config.yaml
d_expert: 128
d_shared_expert: 128
moe_layers: [0, 1, 2, 3, 4, 5, 6, 7, 8, 9, 10, 11, 12]
router_score: "softmax"
positions: "rope"
parallel_block: false
Below are experts of layer 7 (counted from 0) of a mixture-of-experts language model. Rows are named router (the router's row for the expert), gate (a neuron's input weights, with its number), up (a neuron's input weights, with its number) and show model dimensions 192-255. Each number is 128 + 32 x the weight over its row's rms, rounded and kept within 0 to 255. Numbers have three digits each.
After each expert's rows: a language model's description of what the expert responds to. This comes from a sample of Wikipedia text that the model never trained on.

# expert 21
router:157151132149145176136101157187132118158085184197149101082098084112112103144116138139112156143155149108158167132171083125138181135129100141106131098160107172144187150134171134142107116139168136
gate0:161118148151149095090107097186129121115094139158108092130156150128153135082145090138108150167118163088117134143141110139144186168138088117091096135113155102165108161059119088089144108152143175
up0:135151129119137068148117139113121183120143154133169116139067138193147075173140132109128097106192084114154068160122126119136107073106131147135156153133172115135157111109162157128126120159115063
gate1:116189116120058117140152099128128116168174157154100109162143135104135138084111131100069089160146119178190127054124154158129142131063143207117128128133102111108116169133133183091134130116184169
up1:138183150131088169178150101097069069172133107141059123107208136107179157122121183100086099147199119178150097105147118146081156114101170182118136143129180081123146131145193149116164186106162150
gate2:090139106119165123070034120082164137172151137122123141155138160163125095139090104107139095109097118154129095164200110098185128155137130125147186098117083132080127122147141132118139114125170137
up2:118177144083078071161107160153157195124135118137156148136103152153116116136131140119095105117156087088101083176118121126126125092144112143082076117146108164086164126112117151158101093106147139
gate3:085137115148123125094137133125117150171115132145087126129064098150140112121126115168137094104087092138151096079184113118095167116127131134166194217141155092140123196143092092040156158104149126
up3:172124158098123145143165139135119085094166072115112118124155170141140154154098126105102144137137118115061183161093132129133115135115170137121081105107147125135188100116148184192132086150104139
gate4:124067108157150173124134134100111106112092127118095115142069116094167198134146101087166128133163170093141130140136141090132100105155120144148133112146141128089100196136111143127103095068095122
up4:151119122115098123120133142071116123103118152126138117169104091119152121084135107106138109147200161173146129116068121119096134145133126114177117145151145106052102158119099088093156097133137158
gate5:116106127090118119090138143113151143081117136135124163158120122120126059120090114134126131143087082145057099092185145074111109219189102114159129101077123153109109087113159137092124111183143156
up5:178155070140187089096161148098157092117092110129128155160121142133122126142061116138165161091129051141141169086141173144125115155179094191173155115100134149129153128133120128094124180183178129
gate6:169154051138085099117118118136144102066111109123103126113099172170110150118156094170105043138152124113201185123108138096120149097135176145191147084118148115117112239168176094121154125108119132
up6:120154159189160075156114154186154127143167139140154119117168033129086099111107124105178172152138126116070111175170094102129192150151129085075130194132124126131122097112127100080106104105161118
Description: Conjunctions and relative words joining clauses or list items, mostly and, also or, which, who, but, that, e.g. "17th and 18th century".

# expert 47
router:164136135148081144178127117128079117119151164158180081151117064150132117122074144160101187121107133134148152152129154140121186119159109111155118084045181143133153114158124121100101117164113093
gate0:096133178113162143060157141111113136090098159120203125091132106153142022097133171111174158085148137170145109120110144158128103137132072206102059122105104167117112098084143138106131104181113106
up0:198072120128078095149086136091131115127133099117088167171094190101117153149136101162092048123128149105102107164156117102129132188107163055082137121154097124142083104152101118120138151082152091
gate1:130177087106172118171087167097129166133148099123117104146177093134111143137091123142126086075137127109174164104189137161139157182119068148113109087107171141106098149105110090085132109154123156
up1:135095157145088139126144129173135119128113150112135159114117182130136143152181170072141189154152121104138103162062104116076111062138173120125122176113123123149138102123137112158143106169134108
gate2:162195132130162126127167140126131128123151090126065109124124106121151106099165096102109137101140147120127127110129139158106116118109198111117167121138128119119180109098169160146098118101157138
up2:109063101091041157129068106094129160138126179143140106105144110102115160126115189149153139156160115151152087151102114129123145133138066143149135124167130099169107158167123061147161169114111138
gate3:151168109117146102110097110173128153129124097119139152101108177144107109073130119120157120128118130048101118137093147173094088111110063126101139109162119159105155170127166151132138105151153035
up3:137112153099060145140112045081064133156127130121110130107174125209166143196105080116152142132132109118196138134133184144079138147108143113114080136131109089106119065118126150050101134172107160
gate4:113148153133146147185174118177185107146144151125072085118085157128101182120142090147162144107144094122123095144129169135094043137124147138125165102111160083139098128139155147166136136165101164
up4:110138162101127147044102105149053134085124135097123160098190108095115041106104137096152065103173097120148122082146117111142121142096120163101108123158113127156136128112120084079151090123166102
gate5:119126163100083167147127137172070140107105160067115166134061162108123124139102080138106119159106208105103124090121080106184153136123183116124129127153153157076134134153124136163154169133074138
up5:167163146121149110150125113190103132125075141094109123171132133089118106106074109180140148167073145145088099129151083191142173151104157142116055123186180166105118097128158122129168188158118127
gate6:139079107135118130191181115138133165114117085105144131107112122141091154140128121128070213160142162112166156057062152130116135132163129172105168113191122090138141142145122185144128151099125137
up6:156099121198125133175136180090126121095103111116119137126155131082105124061153113120107180141135146106123092088103149139137105109172158182100163085173142102114135139173112173130132143147138124
Description: Line-initial hyphen bullets in lists, table pipes after line breaks, "See also", header equals signs and "Binomial name:" colons.

# expert 12
router:094102090157201124087143139193121137145155091180146060114114154119133081153125096180095159133182145095097152109123048100154104144092105114136126174110090103089160129145126151126142150130142160
gate0:144177083108099146148138067193116111094150132126167129203114138158112113106128159135170138045153164147132178069152132164134107124158204104138081108113128134156145116102117163121169097121138108
up0:097136134099132099101127151064154181126098132138117089092164101101184097201176091155189168167109114080176148134108117096124144132151131169136155122160149156143073137143122127113106172112127093
gate1:113058115100138109068165162118111104148139076114105109085152184101119172159101085153087138152107143128116113110166127171161113169107113128094094162114124120103122092085114173110093097060179145
up1:087157110145157131195184122134089122089139154146104114127152091095120137151128133153175128057185132134197147127126097087094040115161125189138147111194160161167105128150164081215172097137157156
gate2:119185167083117093105108096174105115101109120118161166145187156104161125124161108125078074137144119192159201090150161133125073169125096119109107153090105160071077186093188120170124097102050108
up2:146133138104123111116116117164108100128106120131162109132159127127100094077144093095065094084106162124102120123103131131120117122112173097094133081127115125108110131126174114143087074130082164
gate3:142096119101195116080129122100104124111143168125174139146088170137133125102109133159172072112134164137120074123117175130120118171133122134141178130190150156146108117164095088146129162122132142
up3:180072114108104100090158129071121166127175143106189126130096122079089100140149128157118119161083165163100117065136154130165105142158161125171131171168167128110122108132080119142131134159121098
gate4:147130114138153107115089151147136088166137098120110103130126126177116152150085126164107142113131215089144099108129129092124111140134110178120100101135107119132098093104149069100098083185077124
up4:183156133130180130185127138115147104115149124127076112202123106228172186086102106129085132125173200064132147141154119134156126124118107157083135076116084132148103098144172150168116055177097123
gate5:147138142094175115159096105139118108174115140113094153123144148099102124132159115175155072119171163097164124117091140113131127153114126118167152119098151116135152122150119150098139148113121146
up5:195146124119114127104161157124143176082068111133089129067154106078184123089155116057127174161093126098107083138129134094172134155143159147115156129134106091137157141134155078164083102095183118
gate6:114105097105176115142208152140148108161108167128150150106105169135149116110085153202171103138105181146124136116127110162127145143088164136121121125089174191117103069159130075155116139111103126
up6:166175096090134136130180109113156144032081119137142090125129120106101059147172089139164179138175093085169140149151149172136153085123138134156155165175093107120096202099135132144109105073154141
Description: Prepositions and conjunctions that attach a complement to a preceding noun, adjective or verb: medal for, interest in, information on, idea that.

# expert 32
router:115155121088117153103103160076115134133169138123089115148111093090128164150144126147130161199137169116159106152086111134107193161164174119137109125092118099109122135104076129114166150171173158
gate0:158133150138098176245161103122101114059155151138161097123147085167127143078148127156116125101159127098070173141146126116063107121200061159117115112140151088166145154169100073158121156065033142
up0:153132092128083132102093147095190115125159142115084129145139068132118158124091060121105130149157139083165198147157132155070118106126170110192120040111107183178159147127115116144092110137124140
gate1:107123114090144149144127151195162126113151071140139116131106120111146119110184104178112105107127139081136120208057112158188125130130168169142066111056090095102116133139161133159142082137135142
up1:180138177139072142096084145123121110143192119121165116070120106103085163135138069139109075100148078112140112108131127063123139112179137069172062143153146148110123195115126175131086163145107171
gate2:159150097148121135160126060120132101169174174118096150096148106112086133135125099145168197108097115121109143191108115132094174099212116135156078203092114185129137148137128145184108097142109100
up2:175129113113181174008089131170135087161134149119071120126157136067117152131174166167152076146080118153144137096142129062150126157090225088132143163127094152081084156124122122187109093136139158
gate3:172108131117116181156100092161123125098147122133156114153143103116129177167105094145184143201121123159141147120135153186194136137113174136090139119129150125073089134110154174196114077070113179
up3:077131169140134090156103093147125044094089137158127151124144144129146111086149092101172080106160135092121123177167103103088138092166112106169148119101132148153134076156142127099143138095121081
gate4:113116121153137113079074089097114126105151076118138146132099164081127112120142134090117089162189105123154172118146101118127132122095159165070175116100155093059154126133137129075177170158099142
up4:160198102168124128134113108119137146120123122134133126139092116039130091130116172169109125147141168138127142174125162100147150166097176149084126117097121110044128156136148137061110062173173137
gate5:161168157096120147128139146163133094127030133126133163119092062143171186143083158149134106158142130125102184131103139126190178135167103135120091140134133169132136145123129125116170068108156110
up5:172132143130061142137097081136153156101147139142137125070167118132099186133137072107110093117124176117122138129091093108100140159088090189105065210082130134159137142139135147134151074112118124
gate6:103112130135130101132170127170124134195113107124134146052178069125148151127096144100068115130165116129133182134138153154151107149127118178137097115153144115154113104127151110119126138106146169
up6:141096132120146127101115136171155114119130149140173115204129203156159114116158141134196115098112091161112133184104115088127130083137098100128183051141119130091158117115103148139151156188121127
Description: Word-final suffix pieces finishing a split noun, especially agent endings like -er, -ator, -aker, as in execution-er, gird-er, Link-er.

# expert 51
router:130128127133149095094193153074152115148146125113093198164183129066110128102094127120070107045108089113085108098081142158148114167128075112121154153110067153121137119120136175164085095131058119
gate0:128160114097138130073132074170159063168088133096096123094135150075109120085112156100107142097087143147136117113154132156135084160154114133118157083129173037122110114103158088127080067143166136
up0:100140203173104140184116072106157189175129143139089132090126137169071139159124081132058147161104183216183102113141177196131154104152063078145174156162118132157122158126183173098132101134131105
gate1:093091090120220148114092117143098081145169148135125149111184112178076111090122130166085128173128130137146141165097136114112130165068113110183152111108075059073092127155131107120175117113133056
up1:090113169183095104112145106094127155107122123152181114075165141191135105092136065181113120118152124163113146119182143163152115129189042111107098149117151194147138105124075125158110084092105153
gate2:045084140121086120078151102127099175133173088118156163091114107079142083181093125157063113135111101120148111125119140095135066129132128128141084157132168080204143097087168093071070144159182111
up2:124101116148147151176055168151127056137092133155121096100146119179134149133166157118121159129159109150126079110102089148141201067146110063130152081135148151072205181151100129134132147097136136
gate3:145159101151137073126111097167136118126069121100119127150131084107103118140087097159150112126159123133095115151149112168149097150114196123133194115170176155138109171139120180105187105084098166
up3:122100117142059156170113115163108148106146142120148103143158082149165194069127084063143110143193137103152187116137155081113193069147032103121137178204141077146086096125094124171084097087116171
gate4:104115116150049125070096128159126154133097150106119130140151126166130121119116127100107173077098115143153143154124162096147174098134189197104075165084073119139095088142139120166135118099147103
up4:109129133166187138161120149172125118207127121119129134086170101126132166105140156098163159148116123129097156140144112088169214119118156080163184118207132051129120220129098122108136154154157132
gate5:182104078119066121043119169141142156161150179118146154124113174144094179124145059193123059060164107112164175144096136143152116088153124095130096129153190125152136080150144169122115089104127079
up5:088123179127158084121089108095049105141092152113114123141161119134126148109145102127106175071107139141129171133129137158110138115120121122105139166156129110141157132130149160142102153112077079
gate6:128103140129138029130155130088125149148099137108085100123163116126129106154202101122097118187118132211121190084110139116088153086153092084134149119160093127137133113126092155174138133070111092
up6:123165103133151082067082135124124138061114136130124110082137149104121076139182086124142166092111094082106230073113175133109128090093006115135079149119181173143090121150147188154096093160073100
Description: Street, Road, Avenue, Stadium, Township, Bridge ending place names, plus pipes beginning table rows and odd symbols.

# expert 45
router:126108139120097068099115150157154158163184109163082084088144103130143075108196130059192084106118091137124130148172145122112150142183065135129147069105131098106140082133155156095133152160155130
gate0:124088101115140143163153121141110138147148148124155105095056106147122121100140178137090128114151165081155067179120133125091162097146155137129151157129136108128144075148154122108115119109166139
up0:105140150081171126119151141163102107122133140123086120109110105140137106127070139153086101088161173102135122143115146138065116126089162140125149167117166112133101089198091142108086098119150148
gate1:145088136110106139107136136178079183080173119133167112138196153148117099155116136097130147144128081105105184121108186090116100100163186113159136174148129107143062111122125129139061158098156154
up1:116144138121182081100051089152119132097195143139172098133121132152093084119099145133084119189177153147118166107144142162143114064143081132115163144142167097115114119119139142092115131117115174
gate2:143149091128136120137106123144127158071111105105107147119132100146091082095160124149121095095171185118075146101106126136091125110123103132119175129129171172096118117121135185134142120134074103
up2:119113128060097122122197095077103107093130170158180114084179182149162071174092143174096153118136097085068138153131124140137137102112113112092090118068115158115068082116129148128114037092175120
gate3:141124188171134075117107135123109121160110112132051104103118164077132097101171080157168133157124169111212125085139162097122132149113142142139140103108155166094139152111108113084102084047126130
up3:140103100159118169132195127150115097073145127126151140078170120153114127169137143134068142104091094151113139127141121138111113093098077095103133173192110118113108121110194100145113179164119129
gate4:156068191132076135055142155193172142122095137124144149170169107159069122122105106121136119112160138100058092153120115092072111138109155127138099155192145133148211131087137189145152146098130136
up4:171123096120155149199093138122102084115096128123148144109150112100104098187189145088132122139153139064115110096167139213160127156173133159098128112136101115117131140151162149121141112129113177
gate5:128087181120137132120155151196092137098117118101076170156127101080171076142130118139110092108183182099130138150159102107101145085148163180143094106161142066122117083119087104112087142138143097
up5:151147072082131148144166161088139083132167164144136107113120133128089137074100154114117120129125000176145097141119180151146171164100070190143138141098106118103099150152176172169127067131074168
gate6:115129203117111163113163116117132107118081118114102174124122092210098075141124161157173151126153176130137155123048076123157112142123114126071128144100136076148055105123117126122126116146145087
up6:137119098171096080111127128103146212126153122112138103131110145092167143118088118176104155164094149060159154094158172140101130141124185132133104089135136125109108131133113117153149160169140083
Description: Pipe characters separating cells in Markdown tables of sports stats, results and elections, plus semicolons and = in legend lists.

# expert 28
router:105172105133186078124096145111105071120048144088068152151136130133150171130099072116182141173093106141148108152149130146063126104148122117075119155101156085078135153135083169116119111132128148
gate0:097122095113161181050134148135146102116128150126107134086111090088109125075119162106101084063132142149123166143102086154128088078138085154117104173074175130122086116113143099116106137168149164
up0:079124129098144132131163110183087147160101146108111107133141140109071172125144145115162156125117164096102153098126093154098119081179179169091159151101141081153098142171185185153152152134116187
gate1:133098130144111088129036153127120071148130143097075153121116149190067157081118100087157140098113074105141130106138147119203102096127164115148098059143138149129083106093124098185193150118144100
up1:177128072160162095094154149106096122146170135105134106139118111153118121119119106088190118087144112154161135142131121092160091124190142132165076165130142189114076160082159088164148133120092136
gate2:130101142115194068133103176093166141094126080110119129155163156130127140115124121160142165100113092150149191170162132169151120141078139161148126123087152141094172152120127137135137134123119132
up2:181149103093088186097152056136149095122100143112099125124141088128083122163085164106107129176109068109083153081083153113125149147129087146062107163096123095131098092134159158084107147128128148
gate3:152131109053077093097111073114116099108148114121127131145143102101136080111130108141157186151189194134182111101070105139130121102135156151108125178149095141112107122117180126169150128186118148
up3:134102181074158116206117121122130149132104149128091151106058138119116100133118127161121152112143130103118114066111149127119103109132073140104170129162135155142157124151150107125092137121125162
gate4:111112145154125123046123111130128089087113090139161103146066151114125128141135178135135143164129101138109076174041107187161098159131214096170082123151218087179161132135126155089163119144075158
up4:145178197126138093123132169057146135095163108133119129128086150145090130093173117092117182162099143139108095069111109145151131070155114053071136100095110101161088130151155150204146094055102077
gate5:128130080153122139129119177147143117084115127121151136107149088142122074104082131150114084121094139151119193144159193144139088187145162170099100101131159118101097133131115156132178167064102158
up5:148102088139165184124148096118124039156141155114162102124063142188155144081083107215068160102115131102130116142131162130145131049172057129124198118109107123070123109139113093102092122117099136
gate6:140112064171108138117104130108064080107190146117097133136125084168108085162153116127139149142119105126158158105095169081164086133102156144142109157137113087120111140143150121085059144169151095
up6:111129059177096141140094112107111113117121167121072125130070126131088129137109115144126147051100143089120145139118167186132104036086148132133078132129094080178190085101195119142158129126087098
Description: Ending pieces finishing multi-piece words and names, especially -ing, -ation, -ity, -ness, -ville, as in Swinging, Wallingford, Riverina.

# expert 56
router:095145096106172113080098175170098077167131098123097120121173114097136180104119077109111076105098093097177139118080152208101172130130167153121143113162108105137098175078110120137141181089108140
gate0:160142129164175131187075136135157045134111099104158126078168110128179039178115096096177129194135094086107103096156100174113168170123124180140139215160091129113141072113106124101106090126097133
up0:145172149146171092127153148119114067090084106100172134118127085084152104149103127125156131150149143098086075068138119140097119129120142178132136153161132132148115098122127072130127158118067129
gate1:107160130143137195162113108187153126114171093133089145087067137126119090110081155131112135103150095122083107186097134139137121160173136117127112205045136205150107101083144110137182112159146136
up1:200150134134068104132145123211141153144104109126113124133153172101146128115150151117058158105142110139145149106103161131125144117093128105091133114194111131112141125144129164102140119127151138
gate2:080167104159120147161136124163156162138134154086156143154108132054152121098132100184133117072112162111122085095111123149120112168122146104110139137147156110127126109126140132107172099103128109
up2:151161048136122130142125133096172144133144181145096147170096144139146179101148130131172093110072118099148091179088096180071119194106103084112147144201108098115199120144147216118134106168078090
gate3:140190146178172152184158122174160158089148131119117134090118149195094127101132111142129157136135099189117141136107078153081082074127078175152110087082130136097115113150156123128160121107129121
up3:071157151164169119158172097132072145121130130107147131130175134130087109129139079171138162092096101124163112144123092104095124113138138130163136217120100147116075138139123130157170068149126150
gate4:132118050126120122160078116146101151176099116132101112087141117182117176113108112139103175119178117082119157105102138106116124161093152092123130138128109133154119121142142133111124215133121128
up4:166103101118144080131060137106113138186180119118099131137146161136122145145111123161085163108149100077112121115110115066104073173082119094115096169116117181120073162122151121101127169132088165
gate5:121177126147144119167133177199136108092153152118140141096119105188162144099050103123121179138099138101148098097071132107109089134136150133166189081163096091147130102111111139068174103141066076
up5:094074151171128165139157186107127129083099125134176138169158114084151126102102120121096182117179162166167080017143140153141156161101127080175106118135094185171176127107179168099166106157084118
gate6:113127097149108112078093105129122108134120127116076129177083099064134116070188170139103141073131087113183104143198124064098115104070136145120131097127153117150139119080064129077169199168119174
up6:135137154121104151167039179092118126112150100131105139126100195127047130096184145071131152145114151113076188109078176134124062143117128144135087098108146105121114092150133118109148112062166147
Description: Field names in infoboxes and data lists, followed by a colon, such as Species, Elevation, Label, Chemical formula, Body style.

# expert 61
router:133128150064147135158081083128101186159119132160179100083122167133090099128136133150128162088097130180068135109056130151170122136165077108136144110129129132138181062160125106114126153171165108
gate0:080134092103100150079118168089097135124105132149101142141182132182132120108039123064094103171134135134158116132151166145128157111108132185097129125105194181177152132142153069127134138158096132
up0:113130130170100154097106108097121144102093089155176132142164113157159136127101094093056058147103101100169130082133145166134111124124105147076089162138170194216132184131119138138132133201133124
gate1:105122115143078169198130115130143113146146093094088136135123149053105101071132101151142137099146166132116162140150088145083182121174219126165173135147152061119125135115130091178107110159145141
up1:163091161129127087063112132058103117100120127149141132072110113171177142211144170124121136128121156138168099119069176135145120101099066135130160140074120167131160125169102149122154158085117149
gate2:136091166144149144160099069070132161129144123154181133082072152152140104122123179170087105127102178073147133126152141137176128157121139145190115189190146102158118095135129098166157163132138132
up2:113107099115121079154146180234127120075062108122058142149214155073124084135130124093150148136104112158134108112144135183099134091150135171070146105061153144128128144118124176122110134151124107
gate3:127208177088099119143045089115149159159191132154109137140096124133140165057149122160144077141135123115163165169112074162177114144136118191166149168133141125129084165104143097102116157111092152
up3:111081068101108103189154119136091146118082155098100116149166153112101111146108140115128173154135084169143106066176139108145123121140091116027122109091096137088142119130125115184081094116108097
gate4:125158099076129139115098149110161133076096085139099127088100053170154114110112124109101184127145150160145189162114116121156154152146106096157116119096180167058160121159153158149114099169120142
up4:125066168091115141129197146154146151142109147140111123150131122123128135103099142138138075134118148137156103117156131129115142181144136132101091141117131094147099139105133072171069133131104124
gate5:132119123109136179150065108135106152118150095112171103129119128170144136100126150153148090141112075132152121168119151147131154128163124131111132112117191147138111065140121170127102101121133129
up5:147129156194191123152121070181059126080127119120068133143145137109161140102147115186119102132087137128153105123135147077191137115160145165154093062154129145117118114156141110143148110167084125
gate6:154194052120101113145114169199102073126094145141124138164109058118163192165111162140086117140127136152096080132121153112110181118142105091118114167141119099144171176142161064126175144170140092
up6:133119153115163160091112093088129090108135126114061120150126124123122093127126128132184130095147125077114221125106139174139156134134128145168100120161090126139087085118139103090155160125097135
Description: Opening parentheses before abbreviations or asides, as in Bank of Ghana (BoG), plus line breaks and list dashes ending entries.

# expert 36
router:127105128155170135118123133128122051145061126103071114197202069130158136112080119077152091129125111170141169075130130205143155115114125125135130099133081086165109158090130184128091122092051085
gate0:201145128090178192163132171178150094171096143121113141129107166166146156129150115150103141150160123088169125127127179107109143155144175130141114149157182088110104118158171079164173136089079142
up0:077110120109132095122139165135139148089159117113149138130172136122120080158163124087080142164083068144087119120170112143116129122086154080122156133091069129156132167134089093091078109116143148
gate1:115128098118160128112131134088092133136132131123114130159167156100124128159127123097089125183113161140094185101142102146135163137095093179136190101112064197155104123171135145142165210133128110
up1:108129125076074153147134119139127130128102129113100119114102122109124135146107114080162141033184134086133077186062140137118095140100188099128105100114161056125112121138123120100131128113132144
gate2:170145130126142119054072124153149083129100082136183088099119134118151140090143128122135119193086185056193185166112157072113181057154153118162146088090149168070109126101132180173153167111156095
up2:146065140081068142176089127149118179112110126157107132128073072122125118141155122135109065165170053129074140139177143148164123117144180126138080147073130159115179085138210126183174102169107173
gate3:120141140085108170170089092152152072156138139118188155085182190128085143114146145102095159166109129188135148154090132184160085104173079159077118076121142086151093113160150098135067110176142090
up3:095177182140117179122109111133113065115102157116173161100182120141128123127127106107076125098117099194147143142128154137152146126139108113108143069129140051116099137176135147162111123141179051
gate4:098101112081153122104138077078074104113109105111055106146129136111107104108127149132093183119132073065156123126104155165120151143161075142133113050142093115166102158124163183118118079121150089
up4:167101070183158103161065094233133170119098139148104129126165115123095118140125078154119145158165137126184136116105103084158092111098113098176112115120144129102093144139153192138140143102137059
gate5:142118131098104110093147125124214124120177105122154101126156117136115132121097156180085117112167105141086169033136121146169085078144097117149174106119073139150123156141155135106125113169055052
up5:109131145183172120147148107157175184115179120110131123129158169147105138161116128138082132057162156137143132051104127145156030121147074133080229113149131129173125151141125083136143111163061093
gate6:157128172131177147163111123159140150121145136127123115054124155187117099071167174167070100136129153175139164117126093201105125175139123122147135159150099084088185139140145132121135172141142144
up6:112083104159148089103096123157086158149157149121127084111143169103164135166079102136183073171138176122146126107144107156066134092126076141120103134104121140156142074115147098077090141098130145
Description: Nouns ending organization or facility names: government, Award, Party, Council, Regiment, Festival, factory, court, often after an acronym or modifier.

# expert 29
router:066123129168125135159091105068067161205063077086079139151180145051128156100142120142148151092082167138137171103158158168124176115113127121130117100194124168180129148081126097098126140153063118
gate0:092088104157069188101163125134100122133138105125134142084169119142151085148085110134140107143156111191115139134201111043151123092156109166136074151124142127086105110126095165116134081113182102
up0:111115103149159123143134171141145125112137116119107111127069118105142104110090060096140145119100096137116139132149155121144127155097162037138076082092107203135115153075146124161151125134128142
gate1:120137100144070123098161104105053101134130133121164133141133127151117115126149097117144179139132120145075066168077103055068064122140175111140088185124145133209146156116129115125190119195103101
up1:189122105149183180127091149192137136157102157130102118118116157145120089175159128103114139155165107092172169057134150154179159138100118151104122081108104150103109104129154110181063125101081126
gate2:103148171109128077177122144155127159104157075141144148141122141098185126141182130152135129104125106115127117106090152159097104136134130132040133171163229143142155127110127101118123083115124126
up2:173108202067152210092107110156168153160084119133090113137121122215115134105078090130147152158138137162099116114087124178129145133092143140156116066116116159077085145132142145090126138144141140
gate3:081127058160150123126102081116106161119151163138192087129143139136117097089152168155182156117165126129161079118069120110159140163115088109143127095135164155086153085125081094139066122089170104
up3:119171163063120143147119112148150168113143097119178112161178139142092077195124071187100168138143177156118184105101109169144101083161097119130145105128077091176082146158118136146131171106167113
gate4:131088055134159148198087124049134141162156145127104121109088104133186167134095081165117193145126175117143143128134137113145109135059123117138113077095169157121132100153094138164150138164099160
up4:131102089106131137180120181089077121079215142143079136124115148157099167100132089118094185108116152138142039151092133152123060148132123109144143153152141100071203027161128107116153095135130127
gate5:079111109069111092120056124133111110181130096168055119108110111094093136103134142208128147119150118150188112114117166122135125068134118161088102109126086153145135150130139063065138093095123059
up5:147181113052154146172104120141080097178094103149097137122169122109146099134130153149122118195098126129145121092179141082155134106156077166157162157083151222103133120133132089135167103172124114
gate6:119122140116124129107125121112119101121111129071114162157150101132141119120129093120134159128112176167107173107094144126137173109125189126166112180209157129149138102107166119132170169111097110
up6:111108125106074127114144102189141167102139121173167126158048195078129141074130158138108107152143127127124107126166107144125064152136052106107173081094133102081136145135089112131136109102191151
Description: Common nouns following the, his or their in running prose, such as evidence, cost, status, policy, rights, approach.

# expert 1
router:038126097104160171140115137091137120126079094138146142113114080150169119128144121101163148060184068124097152086119069108132123117165099128131091086155117154132112077136094120142092103127044090
gate0:097145191118113160147130092094122104096132175134144120152140117095166127142114094101075102121128110195113160144099103143080120065135204146160088144168108150146111133137089147102179154124186088
up0:142115111102084153141141163126113117115139130119077115117083167082112140152088127178108116072081120164081151165106119163167140111080103101155130105096141103107149129110092083085123176111157134
gate1:143121084099122103123103148146121146154172125115068129159180088175111059125120089112125101152107145152155109138151160120130121111147184120136111149041125105160122110126142050166136124067163158
up1:193140132102079062092116135153141134152141188133109107107150122061156131090162165150101113124144121089110144202119149142102166169156159101141119120184152137051143063107152151169125146159140132
gate2:137092082141075090054165135115112079057153115109132118106129129115125105102138168158195131086126129084151168182142123076142095121179149129122172135129180128105101116121125110076090069166113113
up2:174110092079087111182147138137108120130147140123134123102123112126151092150109134109140180099115145146123108118158144167137135170109149100161054131081123125171151204122110158188159170137100057
gate3:106169134121099116089149106159123109143163140095079174119077197048126059129152171148130119103089100114116133092140126165084092112129119127108118134148162144138207083141122118179105165062145116
up3:105160099087181110176153137147113114192159140093070168136078145114105103145122158153084125113131133093129181112095122154097081138109091127113163157160070147163173065147151164173151091070120072
gate4:134098085082156133077043139132099131126169123089102133138120123100151096136100183104138098149159162134155154150115146101182172185055119099095126159144090132141137115112099172149151123164147149
up4:042173104181122088124130121153181134130127099173138107087166150160049201166203091106129145133166091094123147137134106112095122136194109204152099113133113158135165173153141114171156136117109132
gate5:124157091110135097152144122097132120169175095155178102154110132202079125157100131120144102123132125119191109076126087099134178074147147101122154144192154111161078118145130107096153148178143147
up5:121074221080083155101130135119099079084136173131128135111109123056095141151138158075107102118090184079122060123107118095160165129134081168116120094174150140171163149134091104082122129129092105
gate6:131106131091144173132112189138150102149140091102113156116156142188122092088120099113182135057139164122094122170115172102150121106086064164152100108136092149160119140106228166121099131063072102
up6:132170083160188129142133092137096135159139157106162153130121125092075178090144122182168133172171111115100201051077145141128151129122112094151103107114134144147096108099140145148142098077107186
Description: First capital letter or word piece opening an article, section heading or lead sentence, such as Ludlow, Giorgio, Personal information, Early.

# expert 43
router:187122113110094124091141144168124169118178134109125121137112081190164106148136093134121129129108108174106162168105135123155107114159160085090122109110163100080131159131145134071121142114111146
gate0:135167058103116090120133120092170145085144122118042082154069139134145135125064122092161144116125110092088154110104149152137105118125114117087119068150148113093162111097136111220200107114154141
up0:177191116136146110142142126065143115134113133139130094170073140157134113122058159107082162161125127146100146076108154110139110166130146113102089094134099110113184106132125112141198099136134141
gate1:111123152160104111092130078105061109148127145123121149164098110128108079177134117158119088100087102134143152129172138087105144111133153139152119079141146163145092139150170124097123119151129156
up1:146087138120122177114103177203128146126137085138171152121134102154132157134139150172112110087127091118115146052118097188142109089100098148154112140173139140171104121110137115117148097143143118
gate2:216076132157131141110150173153125058132140102132105117088177142152095160121115102077134109102118154132119094116094105089109097129099122097218143100093162183116122088155119070168110152118088148
up2:125162157122103101074062146183146095078135133115123121159115134175090136167131112109135170133131141090098113151137157103156163145139099069141124128103132173174214125122121148188138127159183106
gate3:168103111119116082159121108081156159123165132099162124147116168134122056130187105063158108133136147158166116095141113136082096118130167101140187106083180136145111091137101121131062083117110118
up3:115219160129131107146138179190129148106093075139150131153190097107154128150131103138113185128072089081082140090109153159172180148127140149149073172189091070089164173122155135121169186122146103
gate4:108153120140104139158126129115134102129112128128164149175091127139130187128102074131171170160138123145150173070129130140147167138147104137069080140182098128142138155120101135127102111186130105
up4:161172159089179174147121135069123117162160117158094104056193158148158144103113166166128110105136116164157118075162155136117135136110067154116068122135155153120116073115127114157136079090162125
gate5:120115152106075204192093137161140117112137156131099095120086147093070053143095153127121146066112111063094072146067164147150143133093145100121179176136056175186115103118086139121124129119157134
up5:106139081158162101070154133176138113156149140158159098115161125153164141111161119118182100198066193153147189176127104078111139125122099133156140099157167154104112116132141144212141170164131188
gate6:086151118182136155170142125123113083151134143133093121190138108059121048126133144134124124069098105128126105120094075116095145161169152102125144127122160169141173102132095077097085161171134125
up6:107158129158089173184147100118173103124125137120102154147085128095124068118110104137145151110114177130158095121079095093109135196155135152105106108120102137186155105094155101122099141134146141
Description: Dashes, colons, semicolons and brackets that structure infobox field lists, such as a dash before Type: or Country:, plus place names.